config.yaml
n_layer: 12
d_model: 384
n_experts: 128
experts_per_token: 4
d_expert: 64
d_shared_expert: 0
activation: "geglu"
moe_layers: [0, 1, 2, 3, 4, 5, 6, 7, 8, 9, 10, 11]
router_score: "sigmoid"
normalize_top_k: true
routed_scale: 1.0
balance_loss: 0.000714
balance_bias: true
init_std_router: 0.00899
lr_router: 0.000524
n_head: 6
n_kv_head: 6
head_dim: 64
vocab_size: 30723
norm: "rmsnorm"
norm_place: "peri"
norm_eps: 1e-05
positions: "rope"
rope_base: 1440.0
rope_fraction: 1.0
qk_norm: false
attn_scale: 0.125
tie_embeddings: false
parallel_block: false
extras: ["capped logits"]
init: "normal"
init_std_qkv: 0.0321
init_std_o: 0.0321
init_std_up: 0.0321
init_std_down: 0.0321
optimizer: "muon_variant"
lr: 0.00581
lr_mult_up: 1.46
lr_mult_down: 2.0
beta1: 0.9
lr_head: 0.00515
grad_clip: 1.0
warmup_steps: 200
schedule: "wsd"
decay_fraction: 0.572
decay_shape: "linear"
final_lr_fraction: 0.1
batch_tokens: [65536, 131072, 196608]
seq_len: 1024
doc_mask: true
train_tokens: 1146000000
steps: 9584
dataset: "wikipedia_en"
Below are experts of layer 7 (counted from 0) of a mixture-of-experts language model. Rows are named router (the router's row for the expert), down (a neuron's output weights, with its number) and show model dimensions 192-223. Each number is 128 + 24 x the weight over its row's rms, rounded and kept within 0 to 255.
Before each expert's rows: a language model's description of what the expert responds to. This comes from a sample of Wikipedia text that the model never trained on.

# expert 30
Prepositions and purpose verbs. Prepositions and modal or purpose verbs that open a phrase before the, a or be, such as to, for, against, onto, could.
router [131 120 133 153 105  82 128 113 164 124 103 111 144 149 114 154 125 147 165 123 106 143 107  75 104 191 139 124 162 145 160 135]
down0 [124 129 124 149 141 149 129 172 117  97 122 134 124 139 110 125 103 155 155 156 145 155 130 154 171 131 142  89 121  81  81 141]
down1 [142 177 114 115 151 112 102 127  82 128  89 126 112 139 165 102 152 105 125 180  82 154  97 104 145 154 129 160 141 158 130 171]
down2 [110 130 145 136 151 125 108 110  94 147 151  68  88 130 113 157  94 160 125 131 143 129 120 123  90 141 105 159 120 147 152 102]
down3 [108 126 164 138 137  85 116 130  96 110 103 159 132 133 117 139 138 132 151 160 135 145 107 156 161 122 121 137 147 133 125 169]
down4 [140 162 130 110 142 129 122 101 128 100 151 151 165 132 101 129 105  88 144 127 126 130 144 101 132 133 103 160 103 112 101 144]
down5 [102  98 163 145 132 130 128 144 122  96 110 118 116 130 155 196 121 111 143 155 131 121 122 121 116 101  92 124 125 127 134 115]
down6 [134 126 116 116 119 109  99 140 114 131 155 126 113 111 150 174 136 133 111 107 144 153 145 124 116 159 133 142  81  92 156 134]
down7 [125  85 151 103 105 100 103 137 103 118 111 139 132 147 111 138 160 110 134 123 123 125 100 149 130 162 119 150 119 111 169 120]
down8 [129 127 135 118 106 107 107 153  96 132 146  89 157 145 100  93  89 117  95 116 140 115 116 156 179 114 156 114 139 143  77 127]
down9 [ 91  95 129 122 122 140 113  86  85  79 146 108 147 113 156 156 120 149 113 113 106  82 112 111 118  97 149 125 160 104 129 150]
down10 [144 113 126  63 153 155 157 131 153 124 141 128 112 109 142 135 134 153 124 105 121  97 110 126  96 138  77 124 132 125 121  95]
down11 [110 124 135 120 141 117 107  95 163 119 133 150 140 146  91 104 139 125 165 129  83 133 151 126 128 130 111 169 164 140 161 147]
down12 [134 119  84 103 116  80 124 151 147 133 140 123 153 128 113 163 123 140 171  92 140 143  82  98  98 142 107 111 114 116 115 130]
down13 [106 145 176 102 101 114 130 140  97 151 158 165 173 124 173 119 160 112 166 155 138 158 159  96 111 133 126 117 107  87  77 136]
down14 [123 126  81  91 145 138  68 103 128 140 184 127 131 126 110 130 137 145 100 136 126 105 124 122 157 166 123 122 147  78 152 144]
down15 [161 125  75 125 121 166 163 151 113 150 123 113 112 128  68 121  98 120 171 154 132 142 155 124  80  78  98 142 135  71 144 135]
down16 [ 99 131 139 139 129 142  79 117 131  88 131 137 134 115  80 122  84 193 141 107 137  98 143 134 103  78 120 129 104  94 149 147]
down17 [132 101 111  63 143 172 104 138 151  95 166 142 112 140 143 145 126 146 150 121 101 159 129 114  93 122 150  89 129 139 125 113]
down18 [138 119 121 123 151  76 143 114 160 126 114 163 185 140 153 166 167 164 120 142 148 152 134 149 166 183 141 118 140 139  88 138]
down19 [ 92 176 132 122 144 123  82 157 129 122 129  96 138  82 124 102 119  99 136 134 128 118 176 125  65 114 172 111 117 153 134 133]
down20 [ 97  91  85 132 124  92 146 145 156 150 127 150 157 151 112 101  96 124 140 132 150 103 120 163 152  82 138 119 150 173 133 175]
down21 [139 131 138 142 167 134 124  97 107 157 144 116 131  97  81 146 100 155 135 127 147 116 157  96 129 109 119 141 123 119 151 164]
down22 [106 181 124 109 111 170  99 132 161 121 141 127  93 122 122 126 116 149 140 136 160 147 103 118 115 122  72  98 151 146 124 111]
down23 [149 103  79 148 122 107 106 144 118 134 119 137  97 133 122 162 107  72 140 143 145 128 117 124 120 119  91 160 157 121 119 139]
down24 [113 170 117 137  95 102 159 119 122 145  90 150 177 130 107 118  56 108 144 109  87 120  90  93  90 122 147 122 150 125 106 141]
down25 [145 166 121 132 129 110 179 119 156 130 163 120 114 115 160 128 138 105 121 138 128 147 111 104 124  81 145 117  77 143 111 149]
down26 [114 146 151 101  92 153 164 112 137 114 117 137 148  89  74 128 111 149 109 150 151  92  87 155 102 109 148 110 110 100 108 141]
down27 [126 138 126 156 157 151 125 137 124 134 168 171 116 139 121 149  73 146 130 107 126 171 110 131 123 113 114 110 160 136 140 105]
down28 [150 135 131 126 128 138 158 175 119 115 124 136 138 165  93 181 107 188 130  77 129 134 118 149 110 128 110 137 141  93 130  91]
down29 [107  97 107 149 143 134 150 117 139 113 121 117 144 102 178 139 148 138 135 147 171 141 144  87  75 114 120  98 138 137 117 106]
down30 [137  95 175 152  97 103 114 148 121 122 104 129 140 139 136 128 149 101 134 100  96  76 148 136 117 132 154 130 154 100 123 116]
down31 [147 125 111 122 141 125 162 133 137 130 122 106 125 101  97 169 152 162  89 138 112 120 122 129 134 134 116 150 101 108  96 113]
down32 [118 174 116  65 132 155 111 142 140 185  93 126 150 166 132 116 158 174 101 178 121 144 104 143 136  71 136 142 138  74 166 119]
down33 [139 126 142 147 152 117 137 159 102 150 132 113 105 119 133 137 144 111 165 108 143 137 138 108 167 136 140 136 148 112 135 112]
down34 [125 138  99 126 111 130 121  93 169 130 134 145 130 181 152 141 150 137  85 147  95 140 135  85 106 145 138 129 136 137 164 112]
down35 [128 152 130  91 144 131 144 131  75 148 130 137 161 148 120 159 157 138 152 108 101 164 143 118 137 102 130  92 159 164 172 133]
down36 [144 136 155  91 154 125 129 130  91 115 103 112 139 145 116 144  97 160 151 112 132  96 106 118 158  81 106 136 158  96 177 115]
down37 [144 138 107 130 163 123 145 104 141  63 127 167 123 101 129 126 150 140 180 121  79 115 123 135 124 113 104  93 163 122 104 152]
down38 [146 142 125 186 111 136 140 125  81  95 151 108 138 157 121 138 133 133 126 150 153  73 135 131 173  95 128 122 111 101 139 112]
down39 [154  94 141  98 137 158 112 127 122 173 154 122 129 158  96 117 108 105 142 178 131 102 136 104  86 140 101 101 153 122 105 140]
down40 [187 143 148 154 112 121 113 143 123 105 117 112 133 125 147 171 111  99 112 114 147  89 104 116 120 116 121  93 115 187 135 161]
down41 [129  90 104 150 144 166  74 107 121  95 106 108 139 147 107 167 102 106 113 124 123 143 101 169 144 124 112 182  97 155 118 116]
down42 [142 154 124 108 131 132 161 145 131 117 136 108 144 135 105 107 111 110  94 101 146  91 141  93 127 125 143 128 123 126 152 154]
down43 [115 136 157 122  94 144 173 105 137 138 163 102 152 151 150  84 154 118 116 132 120 140 131 100 104 161 159 127 124 135 113 149]
down44 [120 139 119 153  99 146 157 140 129 138 145  85 161 111 103 142 103 112 117 157  72 111 116  99 106  85 135 115 110 121 119 119]
down45 [134 167 143 163 127 130 104  87 131 133 114 156 158 102  80 118 155 132 161 149 144 146 152 144 126 173 129  89  63  97 141 190]
down46 [ 91 119 152 119 103 156  87 141 143 130 119 134 132 110 110  87  86 161 160 116 141 105  99 111 103  96 129 114 134  99  90 129]
down47 [144  97 128  93 107 143 150 131 148 141 136 163 132 130 101 181 122 127 135 170 111 139 143 129  90 170 169 130 130 115  93 139]
down48 [142 149 113 154 123 127 120  87 116 152 101 117 129 110 148 138 126 130 115 173 106 120 175 125 117 106 154 152 121 151 139 133]
down49 [144 105 108 105 111 163 104 151 120 142 122 120 166 116 100 147 120 179  85 116 122 137 113 101 109 171 209 107 102 158 162 123]
down50 [141 135 136 163 147  93 124 148 120 112 133 154 111 128 121 112  93 169 154 159  87 142 116 137 141 127 123  92 115 132 141 134]
down51 [121 122 159 130 134 140 163  94 136 120 130 144 132 147 133 121 124  82 159 202 124 108 146 120 175 144  88 104 144  90 144 116]
down52 [172 118 134 112 123 129  99 163 128 120 139 130 119 139 160  90 159 135 107 100 127 106  99 133 132 116  96 118 195 133 142 136]
down53 [191 178 128 140  87 138 124 139 184 147 149 124 137 132 125 134 127 102 122 133 186 127 125 151 165 127 107 140 108 149 151 141]
down54 [139 128 101 139 104  96 166 139 144 142 152  99 103 136 181 130 133  95 151 140 127 174 103 127  91 163  88  95 127 163 158  83]
down55 [103 120 112 123 126 114 146 136 141 135 126 105 149 173 111 131 141 145  89 160 117 104  84 117 150 117 141 144 156 135 129  93]
down56 [170 144  96 129 154 120 153 136 152 159 149 113 131 182 117 118 152 128 139 168  95 171 119  96  90 135 149 117 114 125 138 114]
down57 [ 83 117 119 163 130 173 103 153 156 146 121 127 149 125 120 141 143 147 166 126 121 140 159 144 106 170 132 100  94 113  99 158]
down58 [116 176 155 143 102 145 145 193  95 122 136 109 133 159  91 124 125 144 171 126 140 177 167 144  95 130 160  98 140  94 142 109]
down59 [165 129 145  94 112 128 140 107 157 125 133 154 106 133 126 133 133  93 111 163 117 121  90 147 147 128 143 145 102  95 109 149]
down60 [137 128 135 135 163 138 122 143 138 137 148 124 139 120 148 105 136 117 173 120 125 123 124  96 129 124 108 100 143 124 134 143]
down61 [138 127 130 149 130 122 125 136 147 133 148  84 119 143 115 164 151 114 149 142 107  77 141 123 139 135 120 113 115  99 158  94]
down62 [155 116 141 103 143 107  86  90 166 130 128 106 123 112 136 113  98 108 119 134 172 142 108 149 116 163 125 152 130 112 172 108]
down63 [107 137 112 123 101 106 110 124 172 125 127 152 109 100 114  90  95 140 179 105 151 144 136 170  97 194 138 126 145 160 136 141]